Weights of a small mixture-of-experts language model, trained from scratch on English Wikipedia: vocabulary 8192, 2 empty slots to pick.
Below are experts of layer 3 (counted from 0) of a mixture-of-experts language model. Rows are named router (the router's row for the expert), up (a neuron's input weights, with its number) and show model dimensions 96-127. Each number is 128 + 24 x the weight over its row's rms, rounded and kept within 0 to 255.
After each expert's rows: "gets" lists some tokens that make up at least twice as much of what it gets as of all text; "comes after" lists some tokens at least twice as common just before its tokens as in all text. This comes from a sample of Wikipedia text that the model never trained on. Tokens count by the router's weight.

# expert 2
router [137 149 158 130 118 133 131 138 143 117 114 119  92 127 107 154 117 105 107 113 143 132 105 115  81 166  75 119 132 150  74 137]
up49 [150 117 122  95 148 127 130 127 102 130 156 114 136 114 119  95 108 129 103 115 128 128 177  95 125  83 161 161 148 130 105 146]
up50 [174 122 132 133 136 171 114 126 143 127 125 164 108 116 133 126 119  65 106 131 122  86  98 133 115 110 124 150 175 130 134 118]
up51 [152 158 169 122 161 131 114 147 139 148 133 103 175 132  81 133 109 114 100  85 111 165 146 121  97 166 162 111 120 108 133 116]
up52 [162  91 112 122 124 138 137 132 124 152 139  77 128 159 142 121 133 141 149 102 149 152 115 120 138  98 156 138 120 121 111 131]
up53 [ 81 189 123 155 146  98  88 112 146 121 180  85 126 193 103 139 137 137 109 126 145 151 149 104 168 106 146 106 121  98 100 112]
up54 [132 106 134  92 126 136 138 121 111 140 134 119 112 140 111 118 118 140 132 133 121 143 125 123 190 107 156 174 115 117 106 169]
up55 [ 91 144  88 123 102 131 112 129 145 183 116 107 130  82  91  84 144 130 154 152 165 116 131 121 140  93 129 116 128 157 112 151]
up56 [106 129 137  97 130 116 115 117 144 112 110  95 119 145  91  99 120 158 110 122 141 120 120 127 134 125 146 129 159 127 104 157]
up57 [134 174 108 110 153 121 126 172 145 151 112 132 156 119 109  99 146 134 150 121  99 101 149 111  99  95 115 152 101 117 133 117]
up58 [110 167 131  95 132 153 113 110 135 107 140 118 137 107 124 131 117  81 124 117 125 155 122 129 131 103 144 151 123 102  80 136]
up59 [102  71 145 120 136  96 150 108 158 175  76 120 117 135 131 140 100 142 137  96 129  81  87 110 142 127 129 128 144 128 129 115]
up60 [117 154  80 129 116 163 117 155  93 117 123  92 147 116 160 141 139 139 134 116 127  83 102 135 116 135 145 121 125 121 130 163]
up61 [116 170 154  94 137 130 120 121 122 112 139 114 181  72 114 107  61  95 108 110 147 121 142 110 119  81 166 119 113 125  87 147]
up62 [163 167 104 107 156 130 116  84 132 162 147 165 108 127 149 132 124 106 105 118 107 131 106 121 122  96 126 136 119 145 155 133]
up63 [ 89 142  97 101 140 120 128 135 150 142 164  77 117 163  95 118 150 120 142 125 131 131  96 130 138 134 175 121 155 121 151 148]
up64 [144 108 111 104 116 135  92 103 141 137 159  91 118 164  80 108 145 122 134 103 102  83 118 136 121 110 139 130 126 135 145 165]
up65 [143 154 129  97 137 151 135 169 136 148 117 163 139 106 151 161 154 129 105 120 113 138 115 118 111 139 119 137 149 147 132 127]
up66 [103  89 139 121 155  91 105 133 140 105 127 106 197 144 113 104 164 141  90 119 169 114 157 108 146 136 130 122 124 136 103 128]
up67 [ 91 161 124 120  94  94 126 143 134 160 141 123 142 138  87 131 122 114 103 122 110 112 133 101 144 145 134 162 116 124 112  98]
up68 [137 158 118 139 172 109 140 125 149 158 103 126 133 114 129 138 115 111 101 102  90 142 130 124 157 145 114 150 144 124 121 115]
up69 [ 83 146 135  81 113  94 142 134 150  94 136 109 132 117  90  69 110  75 129 133  97 137 160 132 144 113 143 128 156 162 123  79]
up70 [142 114 103 139 135 162 125 111 122 153 130 115 159 141 148 125 180 130 116  59 109  83 129 102 138 129  97 137 132 105 133 137]
up71 [116 118 118 119 124 132 140  89 150 152 173 137 129 117 110 104 118  77 148 113 164 130 130 132  98 124 144  89 180 120 117 107]
up72 [ 76 129 124 132 166  79 148 187 141 145 149 119 130 173 159 149 146 119 115 132 105 123 145 134 115 148 133 114 139 138 100 125]
up73 [182 174 114 180 124  94  98 152 124 125 160 103 107 118 123 137 144 134 146 136 133 153 155 132 103 149 113 111 116 170 129 153]
up74 [ 75 130 144 144 131 194 129 142 117 101 131  99 156 139 126 122 158 132 123 111 107 107 105 129  98 144 137  91 154 128 142 200]
up75 [103 131 142 121 180  94 123 161 129 174 168 105 127 142 106 169  72 131 130 108 170 108 106 138 128  94 177 155 124 122 121 135]
up76 [102  66 141 131 118 140 127 137  89 131 149 125 117 167 126  97 112 153 147 132 131 106 122  60 131 111 126  96 129 141 130 117]
up77 [155 134 137 140 165 163 131  88 140 115 127 121  99 135 131 131 145 130 114 121 128 162  76 120 103 137 156 125 147 186 143 108]
up78 [ 87 142 142 115 144 168 135 151 152 129 111 174  94 104 147 156 101  97 114  98  95 118 103 107 106 179 189 141 154 103  71  94]
up79 [137 143 133 132  92 119 124 125 122 150 135 117  87 157 130 157  63  70 138 153  96 118 120 109 124 105 134 117 102 128 100 155]
up80 [118 130 110 152 122 123 139  93 154 187 123 124 103 133  93 119  77 124 120 118 149 106 122 139 124 145 148 127 129 131 124 122]
gets: " to", " and", " with", " for", " that", " he"
comes after: ",", " he", " and", " to", " He", " was"

# expert 4
router [131  81 100 112 127 106 102 160 114 122 138 124 164 108 115  88 111  66  96  89  93 137 148  82 102 140 104 163 200 109 144 148]
up49 [120 158 194 104 130 118 109 132 151 150 113 172 132 170 100 139  96 152  97 127 162  72 118 129 124  98 153  91 138 130 102 136]
up50 [109 126 145 144 134 107 141 184 130  87 133  92 120 112 119 125 104 126 113  91  91  95  93 124 114 166 175 122 146 121 106 118]
up51 [126 115 110 120 124 122 155 109 202 138 106 141 134 146 143 145 155 136 122 135 145 148 166  69 116 144 141 119 159 162 104 136]
up52 [123 132 147 112 159 107  68 149 129 149 129  88 123 130 116 127 148 120  68 144 128  86 164 133 136 129  94 121 223 124 117 154]
up53 [138 121 111 168 119  80 105 149 100 159 127 109 126 147 119 133  64 146 145  90 125 115  98 112  86 104 173 106  93 170 157 160]
up54 [142 122 144 116 131 120  77 110 125 136 117 129 141 144 117 142 137 153  98 118 114  84 123  92 119 108 123  84 138 159 143 159]
up55 [160 146 106 128 127 126 139 111 133 156 169 170 121 122 131 108 106 108 146 130 166  87 137 117 111 110 121 122 121 143 131 151]
up56 [126 177 161 138 135 117 146 190 136 140 117 117 111 123 139 115 126 116 107  65 132 141 116  93 112 113 161 170 150 144 116 106]
up57 [131 111 159 147 128 161  55 152 141 105 134 101 157 145 134 107  96  93 108 112 198 114 128  85  94  91  93 169 108  98  91 113]
up58 [131 127 125 177 131 116 120 116 163 142 157 148 153 118 128 110 138  95 101 153 106 154  73 110 133 112 150 124 145  83 132 131]
up59 [143  94 114 145 132  79 137 138 132 129 122 127 139 158 138 122  69 117 184 112 124 117 146 127 113 184 138  92 136 175 136 176]
up60 [137 111 132 163 152 103 162 121 116 161 163 134 135 125 120 147 114 139 124 117 145 146  98 156 178 159 115 148 146 128 136 165]
up61 [137  99 135 146 167  97 130  80  97 131 139 133 139  75 109 177 156 114 127 115 143  94 135 152 113 112 122 118 111 124 141 115]
up62 [139 121 163 106 129 121  89 124 112 135 162 133  87 198 100 126  95 123 106 113  98 103 122 118 113 109 110 140 155 124 104 160]
up63 [114 149 134 156 148  94 165 158 105  99 168 109 138 171 141 132  86 114 150 125 119 167 106 108  83 122 113 123  88 128 115 130]
up64 [157 127  93 113 140 113 127 136 139 109 145 142 128 157 139 144 151 117 149 105 158 112 142 106 124 113 165 134 147 144 130 151]
up65 [123 167 140 139 127 147 110 158 154 147 157  92 116 116 156 120 180 123 135 113 134 128 124 106  95 115 131 104 176 152  79 146]
up66 [102 201 146 148 132 145 107 107 104 114 133 151 154 154 116 157 143 129 149 130 122 122 112 117 126 116 129 127 126 125 107 158]
up67 [115 118 136 151 140 151 146 158 145 141 174 113 121  97 129 134  92  92 131 127 147 159 102 103 146  90 137 150 143 104 118 138]
up68 [ 61 180 139 128 139 180 139  99  90 105 149 116 106 149 134 109 116 151 118 150 161 162  92 106 137 165 148 127 164 126 109  63]
up69 [102 136 170 129 128  96  86 129 113 143 134 116 120 101 142 123 139 126 193 106 156  59 103 108 129 115 114 130 145 112 137 143]
up70 [133 120 145 133 115 164  79 131 163 131 137 145 114 114  96 134 107 106 108 130 103 165  95 100 138  88 122 130 131 114 104 119]
up71 [141 103  99 136 127 135 119 161 140 139 115 140 146 149 140 147  68 109  62 103 140 150 109 108 155 167 104  90 154 149  79 122]
up72 [137 120 148 130  96  90 124 158 129 129 117 150 143 104 125 118 114 107 166 121 176 115 132 132 127 145 136 131 148 111 151  89]
up73 [107 133 109 112 157 136 130 173 184 139 120 145 135 149 124 136 108 120 123  92 152 177 138 101 117 134 145 150 121 146 143  82]
up74 [ 91 111 165 142 138 159  96  69 148 124 153 141  94  95 115  97 115 146 120 131 136 165 131 163 133  89 147 135 174 185 109 165]
up75 [157 109 121 119 117 166 143 111 161 147  95 124 132 137 132  99 140 166 116  96 125 128 106 114 124 137 148 120 109 141 138 108]
up76 [121 109 135 132 124 114 118 110 135  99 123 158 133 121 126 144 136 160  74 106 163 117 143 132 117  96 130 106 143 136 122  87]
up77 [132 130 147 155 125 105  57 137 104 156 115 117 142 139 119 135  96 136  97 126 124  70 120 123 162 109 154 146 203 157 130 114]
up78 [109  80  89 141 129 105 127 144 141 111  65 141 118 151 120 152  96 122 102 122 120 130 178 103 142 115 151 116 137 148 108  97]
up79 [132  76 135 137 147 125  96 169 144 139 173 162 115 138  83 167 117  59 105  90 154  87 121 123 105 123 143 149 143 143 118 174]
up80 [130 105 132 127 141  92  70 138 102 123 103 111  90 122  88 191 108 119 128 121 142 156 125 134 118 126 134 121 119 141 142 133]
gets: "0", "5", "2", "6", "8", "4"
comes after: "1", "2", "0", "3", "4", "5"

# expert 0
router [152 106 157 148 143 130 109 139 124 138 150 128 109 101 128 137 110 125 105 117 122 142 148 146 146 132 124 122 141 143  78 170]
up0 [122 123 118  98 176 104 105 115 165 120 137 128 134 137 147 105 137 156  95 110 155 126 163 125 138 128 152 146 151 140 160 131]
up1 [ 89 120 128 126 138 121 136 139 114 138 103 131 156 127 125 129 138 108 103 120 114 112 105 104 116 141 136 150 143 150 164  99]
up2 [122 123 130 138 120  86 131  88 124 100  96 120 120 144 132 170 102 136 140 130 109 107 162 133 133 125 178 142  97 148 128 158]
up3 [ 88 118 138 124 171 106 127 164 164  89  78 114  83 133 116 108 116 146  97 119 110 151 145 105 174 100  85 176 157 119 118 144]
up4 [118  98 138 159 120 126 123 113 134 145 139 123 116 114  70 149 155 141 100 108  85 116 130 128 166 140 167 141 115 127 126 167]
up5 [130 173 106 100 131 132 152 176 114 144 114 113 101 114 109 135 107 100 135 102  95 136  73 113 120 126 126 128 131 160 124 115]
up6 [119 126 122 142 157  71 123 130 134 106 130  98  97 146 138 148 129 153 126  92 144 144 123 113 157 117 183 151 165 121  98 146]
up7 [140 110 121 131 119 149 138 149 132 149 120 127 108 104 106  81 122 133 116 127 176 151 151 122 132 120 134 114 142 110 149 157]
up8 [145 149 143 134 138  96 101 161 127  96 136 119 133 181 139 128 136 115 148  78 101 134 108 157 150 112  96 157 116 127 114 122]
up9 [112 161 102 159 125 150 145 125 143 141 147 125 124 174 125 128 154 114 124 132 124 125 135 128 143 132 146 119 124 124 131 126]
up10 [123  90 123  89 165  81 135 133 123 137 174 101 101 181 115 122 134 126 175 138 148 132 163 131  90 122 132 117 127 114 111  86]
up11 [109 118 134 145 127 105 126 153 125 154 167 127 162 145 178 126 118 121 159 137 137 100 106 145 112 112 128 164 136 129 188 146]
up12 [126 142  96 103 103 123 148  86 181 154 115 141  96 113 161  98  70 131 132 131 154  96  99 124 118 126  99 180 118 152 153 131]
up13 [122 116 162 135 128 158 125 125 128  99  77 114 121  99 139 141 107  74 114 123 127 151 167  86 127 113 100 120 132 127 135  60]
up14 [109 155 155 145 148 103 145 149 136 106 149  88 155 157 122 136 129 102  91 143 184 123 125 131 117 113 150 112 153 157 126 169]
up15 [112 170 125 130 159 104 106 135 110  87 158 109  70 122 136 150 146 127 121 104 140 105 123 125  95 132 114 101 133 161 105 133]
up16 [126 160 129 122 110 154  97 115 122  86  97 125 128 147 134 105 133 158 120 126 138 130 112 119 115 119 113 142 157 197 130 112]
up17 [148 130  90 147 161 123 128 130 144 130 103 101 103 119  80 110 120 132 136 124 141 132 128 157  92  92 122 149 135 115 105 161]
up18 [ 98 114 151 106 128 110 158 113 151 122 153 102 129 123 164 125 121 120 107 138 167 150 112 126 142 129 139 173 147 123  95 139]
up19 [122 106 119 149 110 129 137 103 122 124 174 109 130 169 127  81 133 110 118 140 103 113 139 108 119 168 118 111 130 147 138 135]
up20 [128 180 147 174 109 138 124 124 130 116 178 126 155 186 173 120  78 128 148 144 136 159 153 141 168 115  94 151 124 121 123 117]
up21 [155 119 106 183 139 111 129  86 118 162 146 147 152 118 127 122 129 145 127 108 137 139 134 120 130 170 176 132 120 152  98 159]
up22 [136 136 122 103 116 124 127  99 139 155 140 125  92 132 135 152 136  90 140 109 137 137 148 127 106 149 137 107 156 105  99 108]
up23 [120 190 150 152 136 180 138 126  95  94 151 150 102 114 142 120 129 119 126 126 107 125  83 140  97 147 147 143 138 149 175 151]
up24 [129 124  74  94 141 113 128 127 139 138 165 109 171 120 100 113  98 104 111 109 115 131 142 154 126 149 119 108 149 151  89 143]
up25 [116 117 117 124  83 154 127 139 157 166  97  82  87  91  94 147 122 155 146 140 157 103 132 131 175 106 165 143 122 138  81 116]
up26 [ 84 136 135  84 117 167 106 110 147 115 124  97 149  77 146 138 114 100 102 141 113 117  99 136  98  93 147  56 153 115  73 153]
up27 [141 135 153 153 145 146 112 152 151 146 126  87 154 113 146 127 174 149  99 110 129 113 117 120 132 137 153 104 127 124 173 131]
up28 [139 128 118 121 135 120 155  85 131 130  80  77 135 118 125 157 137 116 119 141 134 110 144 111 105 133  71 100 152  96 116 105]
up29 [162 164  48 121 115 146  91 132  74 139 135 112 143  85 123 115 139  99 143 140 169 145  75 122  87 124 164  96 141 105 126 167]
up30 [135  80 115 102 109 115 156 107 141 126 117  96 111 102 107 145 126 131 102 122 124 114 101 103 150 106 111 128 130 153 150 115]
up31 [100 132 124 136 162 178 126 115 103 123 127 103 168 156 147 128 116 118 152 117 122 132 105 133 152 146 162 148 140 151 142  88]
gets: " the", " a", " The", " his", "s", " an"
comes after: " of", " in", "'", " for", " to", " with"

# expert 10
router [115 117 139 147 179 117 124 139 153 163 164 102 168 158 156 121 122 123 119  82 110 126 131  38 153 129 119 116  99 132 128 120]
up0 [138 112 160 112 143 162 124 109 128 132 136 139 101 132 114 116 155 107 155  97 113 167 104  58 130 129 153 128 137 116 117 136]
up1 [156 132 129 169 165 147 108 136 102  97 112 107 119  92 154 143 108 118 134 137 127 176 150 144 147 114 140 121 127 116 113 102]
up2 [ 93 100 128 180 119 115 126 160 101 139 144 143 114 138 138 109 122  64 148 153 125 112 115 127  78 112 171 128 136 105 150 167]
up3 [101 126 151 165 144 131  93 132 109 121 137 113 131 145  84 121 148 112 109  86  88  60 130 115 100  90 134 166 133 122  95 164]
up4 [185 163  97 143 107 106 148 100 125 148 144  85 123 112 144 123 159  90 129 152 128 114 159  99 111 156 108  79 104 136 103 116]
up5 [105 156 112 114 131 132 117 102 143 183 132  73 134 111 105 155 122 111 150  87 158 109 145 142 102 141 137  92 122 140 148 109]
up6 [116 136 127 137 134 127  92 116 122 127 144 107 142 103 115 146 108 129 121 116 141 142 104  92 114 130 128 138 126 114 121 114]
up7 [154 122 105 149 154 134 113 136 153 110 127 162 164 155 113 133  87 121  96 102 128 135 115 153  94 121 116 140 118 130 111 121]
up8 [149 127 121  96 154 143  95 141 133 102 175 132  98 127 127 123 124 130 142 114  89 134 106 115  79 120 129 157 106 106 127 128]
up9 [137 136 103 130 172 126  90 168 157 158 171 105 123 134 118 185  98 143 115  90 153 139 110 137 100  97 155 112 134 163 151 180]
up10 [111 144  94 173 157 142 129 157 137 100 130  78  88 125 137 169 130 110 142 148 159 140 142 125 114 169 120 133 134 115 139 125]
up11 [145 119 136  98 151 114 140 158 132 128 118 140 165 121 113 112 118 118 130 129 117 146 106 108 124  99  85 152 123 106 156  87]
up12 [126  99 147 171 151 144 106 115 156 148 141  75 131 134 143 155 113 120 137 133 133 137 174 111 113 140 167 138 135 133 119 162]
up13 [116 105 105  83 128 102 117 107 138 144 183 125 111 157 146 135 117 127 111 134 129 134 170 152 179  97 156 143 126 145 105 150]
up14 [110 127 121 114 123 154 103 164 115  98 116 151 158  93 123 176 124 141 102  79 127 150 127 139 129 133 116  89 145 143 166 147]
up15 [135 110 122 106 165 170 112 128 182 133 121 109  68 113 160 106  93 125 132 123 135 146 147 134 154 101 129 132 155 118 128 144]
up16 [131  82 149 118 160 121 122 133 151 144 139 135 140  98 101  89 145  94 111 123 150 107 114 102  83 121  90 122 126 114 198 130]
up17 [110  97 120 148 167 144 137 138 144 101  92 124 128 126  95 121 119 159 129 127 147  71 154 146 136  80 142 161 112 123 106 137]
up18 [108 101 138 127 161 103 111 140 159 166 113 110 117 124 126  95  99 150 126 107 129  78 110 128 124 106 103 134 111 143  91 152]
up19 [170 126 139 195 119  80 101 106 139  91 124 135 137 146 131  90 105  87 111 141 128  98 118 121 162 121 147 104 130 146 126 124]
up20 [140 150 147 125 128 168 137 161 119 103 135 101 136 106 118 118 159  97  95 104 145 189 111 142 140 166 139 130 112 181 106 148]
up21 [115  87 138 137 138  95 133 117 130 176 140 161 127 122 137 152 120 159  73 103 178 122 147 121 159 146 140 146 123 171 146  99]
up22 [152 152 102 151 139 128  97 187 129 184 135 117 116 117 114 110 167 139 150 109 140 138 148 134 156 123 131 130 120 125 122 135]
up23 [140 108 149 102 138 135 124 180 110 172 158 107 153 134 115 132 125 121 146  81 106 160 133  94 140 121 142 129 142 119 106 126]
up24 [101  98 162 118 170 180 112  62 130 122 124 103 153 153 113  95 115 169 115  99 149 114 122 133 109 156 123 145  99 123 117 106]
up25 [115 142 149 105 120 107 147 136 112 147 165 145 132 160 125 108 119 155 130 106 113  87  83 127 155 127 167  85 123 117 134 110]
up26 [159 104 103 153 117 148 118 130 112 122 148 113 149 131 147 153 113 127 130 127 134 154 100  86 103 144 175  80 109 119 167 108]
up27 [162 152 129 128 119 108 124 120 125  94 128 106  83 106 132 154 144 140 123 118 115 150 143 130 104 110 136 137 146 159 172 144]
up28 [128 137 120  85 142 125 143 144 140 153 134  65 151 130 105 110 145 158 122  95 127 149 125 112 168 165 139 102 129 136 150 130]
up29 [163 107 122 112 123 132  53 129 124 133 103 155 124 150 111 127 131 104 123 119 146  90 133  93 140  91 112 146 138 163 116 122]
up30 [156 129  65 153 135 120 160 115 120 141 158 128 125 167 133 164 124 154  97 130 159 138 119 102 100 133 158  86 147 152 143 161]
up31 [143 174 112 118 117 137 145 114 165  88 116 154 121 103 121 134 106 152 141 129 123 108  79 145 124 139 146  94 159 127 118 150]
gets: " ", " No", " —", " Total", " Team", " •"
comes after: " |", "-", "|", ":", "==", ";"

# expert 14
router [107 134 131  96 136 138 126 137 119  85 171 152  99 142 128 152 120 143 142 109 162 135 110 110 145 114 195  97 155 171 112 154]
up0 [125 109  95 101 135 103 144 170 141 126 147 146 175 144 109  61 151 118  98 104 165 113  83 120  95 124 122 107 109 148 128 141]
up1 [169 121 110 144 113  92  81 196 133 123 127 123 113 119 154 125 104  99 142 124 133 136  84 116  81 113 162  94 172 141 129 124]
up2 [126 155 173 155 139 135 126  91 138  93 132  73 143 128 135 171 121 139 145 141 139 129 119 145 154 163 178  94 128 135 116 103]
up3 [113 102 113 139 106 177  92 157 160 125 161 123 108 100  93  85  93 128 122 137  91  87 110 124 129 128 118 125 125 155 114 192]
up4 [144  67 125 130 119 150 127 121 123 124 141 103 153 121 114  99 127 151 113 149 106 117 148 134 114 116 121 101 131 133 166 134]
up5 [137 122 120 139 123 125 128 135 122 124  94 118 111 137 109 147 119 118 150 127 165 127 106 119  99 112 114 179 145 137  91 178]
up6 [138 103 161 152 155 113 113 104 115 142 158 104 103 146 133 167 104 109 124 118 149 116  95 123 144 151 152 185 143 156 144 114]
up7 [119 128  80 112 142 110  90 148  99 137 106 130 133  98 155 136  82 103  80 113 105 138 137 136 123 162 143 163 171 105 134 125]
up8 [ 71 127 164 120 148 129 146 143 135 165 146 140  99 142 102 148 113 136 106 116 126 125 150 127 123 127 136 102 119 148 131 161]
up9 [114  47 142 116 126 125 107 162 144 141 128 117  78 110 109 152 114 116 115 131 132 172  97 118  82 163 133 128 142 141  96 122]
up10 [113 126 168 164 136 101 128 126 166 104 155 106 128 133 112 129 147  88 131 149  93  95  93 106 111 144 160 158 146 159  92 134]
up11 [115 138 175 130 151 145 134 150 134 104 114 126 132 138 110 141 102  99 121 108 152 148 139 108 142 151 143 105 131 127  89 135]
up12 [136 139 142 159 144 124 129 112 148 134 127 121 156 162 107 119 129 143 169 119 100  92 145 114 163  81  99 110 116 153 155 118]
up13 [ 93 104 142 138 168 112 133 114 149 159 117 128 159 127 151 101 144 159  60 129  85  92 161 122 146  93  73 131 118 120 139 158]
up14 [ 82 131  90 114 120 158 138  86 117 120 117 113  80 123 130 119 148 124 120 108 103  93 113 130 101 103 129 159 150 125 165  92]
up15 [164 126 153 121 106 143 128  84 134 156  82 138 123 143 117 135 118 104 142 118 114 119 106 115  94 153 135 158 142 142 105 161]
up16 [158 173 161 136 157 154 138 154 147 110  82 116 121  93 126 146 136 120 122  70 117 138 120 107 116  85  86 139 167 156  82 131]
up17 [154 130 118 128 162 140 126 111 133  94 119 105 128 113 122 140 111 171 116 128 128 113 150 120 133 110 140 154 134 104 145 129]
up18 [124 149 144 137 131 157 112  97  69 114 122 150 133 152 111  86 124 144 131 101 109 127 126 119 114  94  56  96 183 154 152 141]
up19 [119 109 168  96  96 155 119 167 109 148  77 130  86 118 115  71 148 145 135 112 139 152 118  95 141 129 106 157 143 122 125 166]
up20 [101  98 142 168 136 152 123 112 130 125 157 103 121  84  94 155 147 124 115 115 123 112  90 128 112 105 131 110 131 117 139  96]
up21 [119 135 132 161 180 120 139 119 143  92 133 126 120 113 142 136 103  82 109 139 130 108 129 141 147 135  68 146 105  97 135 145]
up22 [113 102 155 156 138 166 119 155 103 120 109  90 118 156 109 117 101 126 147 115 149 157 101 118 137  97 122 171 133 137 152  97]
up23 [133 122 111 132 132 109  84 146 107 121 188 108 123 105 160 108 167 117 129 111 112 100 102 141 118 130 157 112 184 116 163 129]
up24 [129 136 136 114 111 130 117 151 136 103 118 185 124 170 112 145 127 104  99 119 152 116 102  94 138 129 123  96 129 112 137 109]
up25 [114 143 121 129 142 144 127 183 133 159 144  77 173 142  88 111 124 101 133 128 113 130 130 116 140 111 162 125 128 113 105 180]
up26 [ 97 116 127 116 125 138 136 136 155 148  99 133 118  99  98 124 119 114 117 122 120  77  69 114 117 108 123 115 139  92 130 112]
up27 [ 94 159 134 119 132 117 127 176 135 109 136 162 107 134 130 141 123 116 115 144 130 109 120 135 151 109 150 144 145 132 153 171]
up28 [123  73 147 125 130 179 118  73 149 133 136 125 108  96 101  83 109 162 131 115  92  76 122 117 125 113 106 167 152 164 117 110]
up29 [139  91  86 150 105 160 117 120 187 118  82 110 131 173 168  92 128 125  92 128  99 122 140  92 123 142 116 110 169 111 118 145]
up30 [126 173  88 112 120  76 149 115 136 144 122 139 149 111 119  92 117 137 157  92 135  89 140 141 120  90 156 106 140 125 128 165]
up31 [ 85  96 175 172 136 129 122 131  96 109 130 126 127 171 144 139 112 136 144 103  91  98 146 124 103 128 121  97 101 156 144  89]
gets: ".", ").", " film", " years", " season", " time"
comes after: " the", " a", " The", " his", "s", " their"

# expert 3
router [138 133 118 119 177  87 118 155 102 143 124  77 113 151  98 133 136 138 119  95 154 109 140  71 154 131 150 122 160 114 137 146]
up49 [134 123 107 127  99  86 157 139 111 141 143 114 154 146 119 158 107  78 129 116 167 130 118  93 141 110 107  87 120 119 108 130]
up50 [147 140 113  84 156 120 113 123 132 150  67 118 130 153 136 137 127 143 150 120 188 140 133 113 162  87 169 157 183 143 108 114]
up51 [125 101 168  98 189 138 127 122 130 126 156  97  85 117  74 155 137 141 152 140  97 130 140 156 155 108 136  97 146 120 130 132]
up52 [ 86 162 157 127 130 159 107 128 125 120 119 129 190 111  81 126 112 126 126 112 146 130 162  51 137 135 176 112 131 129 119 125]
up53 [110 148  97 132 106 119 116 145 135 108 161 114 136 155 111 156 136  95 122 119 186 107 142  88 107 129 100 102 160 152 124 123]
up54 [103 104 128 127 138 136 127 175 137 104 120 123  93 132 138 127 153 126 105  71 127 104 136 110 102 139 141  94 140 144 119  98]
up55 [141  60 144  97 133 136 107 146 149 143 121 116 135  92 111 158 129 126 108  98 136 155 141 117 126  60 151 148 114 117 150 119]
up56 [105  92 166 159 136 125  98 109 149 108 132 113 110 138  88 148 156 127 120  78 163 148 119 127 112 139 150 131 148  96 125 109]
up57 [131  90 140 136 121 121 125 114 163 116 118 148 137 133 101 127 112 103 153 121 124 143 130 108 124 130 159 156 145 122 118 119]
up58 [134  64 124 124 115 142  83 178 167 139 143 125 129 133 116 112 107 132 108 102 101 165 157 130 173 142 122 155 127 125 106 157]
up59 [138  95 130 136 141 166 123 170 120 153 121 100  98 163  99 156 111 149 132 112 164 129 136 124 118 139 182 138  93 150 126 137]
up60 [121 135 109 140 125 130 103 134 129 153 103 123 125 155 122  89 119  92 158 123 160 152 139 100 172 160 131  87 153 137 106  81]
up61 [108  95 106 130 154 139 139 106 126 102 144 107 159 137 111 147 134 107 162 125 107 134 133 124 132 113 127 100  92 109  97 151]
up62 [120 109 125 137 142 166  98 148 131 141 123 101 152 104 114 109 131 164  95 133 139 111 115 124 160  97 129 108 165 122 116 158]
up63 [159 126 138 140 114 149  97  99 113 134 110 124 155 114 111 139 117 124 106 128 114 106  88  94 141 134 157 119 155 122 110 145]
up64 [120 147 116 110 172 147 132  98 117 158  95 163  98 183 103 152 126 138 111 115  93 117 135 115 138 123 159 100 127 129 112 193]
up65 [135  99 115 126 124 162 125 122 126 112 130 107 136 155 101 214 115 134 118 123 127 106 141  99 114 145 137  54 151 124 176 161]
up66 [178 169 132 143 121 150 129 174 115 175 166 108 159 100  86 138 124 151 104 114 121 117 142  59 111 160 127  93 145 135 127  80]
up67 [129 150 101 135 167 142 100  93 125 165 127 124 118 171 118 165  98 104 187 115 119 134 106 116 115 169 151 144 141 119 135 106]
up68 [114 122 108 175 100 105  97 158 130 155 136 148 129 145 150 125 128 101 120 102 165 127 104 123 131 159 154  77 115 145 123 129]
up69 [130 178 133 171 139 167 115 114  95 162 111 110 155 119 114 129 152  99 118 117 121 114 114 105 121 103 144 118 114 141 145 142]
up70 [ 86 139 145 136  96 169 148 116 129 126  97  97  94  92 133 107 166 121 136 119 126 153  98 125 117 127 142 138 158 153  93 149]
up71 [134 128 121 128 147 142 111 118 105 173 159 104  93 143 126 148 127 107 115  97 121 127  92 110 100  93 162 164 140 131 140 178]
up72 [136 131 109 184 142 144 125 124 108 100 153 107 124 133  60 152 118 108 128 113 146 159 138 137  91 105 147  99 126 102 128 141]
up73 [117 154 136 150 139 172  98 140 104  90 101 121 134  95 138 107  99 106 103 126 145 140 114 123  99 112 133 143 143 116  99 130]
up74 [104 126 134 112 132 141 149 163 138 145  51 149 122 107 118 159 129 134 123  76 138  70 141 132 144 173 133 131 104 126 127 126]
up75 [112 147 118 166 139 136 141 115  74 112 121  69 171 119 151 167  85 126 160 116 162 140 126 109 144 236 116 133 117 129 105 122]
up76 [138 115 113 140 124 150 115 145 138 141 154 134 112 127  89 126  89 149 136 122 158 120 154 123 119 122 176 113 117 119 154 134]
up77 [103  75 159 142 140 130  68 144 185 146 162 100 175 139 141 106 139 125 102 100 153  98 107  93 127 147  76 149 170  92 149 133]
up78 [109 121 106 144 166 158 112 127 107 147  91 129 150 196 132 114  98 127 131 117 159  89  94  68 106 178 138 146 102 132 117 159]
up79 [107  99 157 114 161 141  92 150 158  97 160  93 109 123 121 108 102 121  98  77 117 131 104 103 103 139 105 140 166 123 121 156]
up80 [117 109 152 127 171 103 102 133 142 132 149 107 110 136  81 168 150 154 154 119 140 125 124 101 137 130 157 129 154 153 123 128]
gets: "1", "2", "3", "end", "est", "al"
comes after: " ", "–", " T", " F", " S", " P"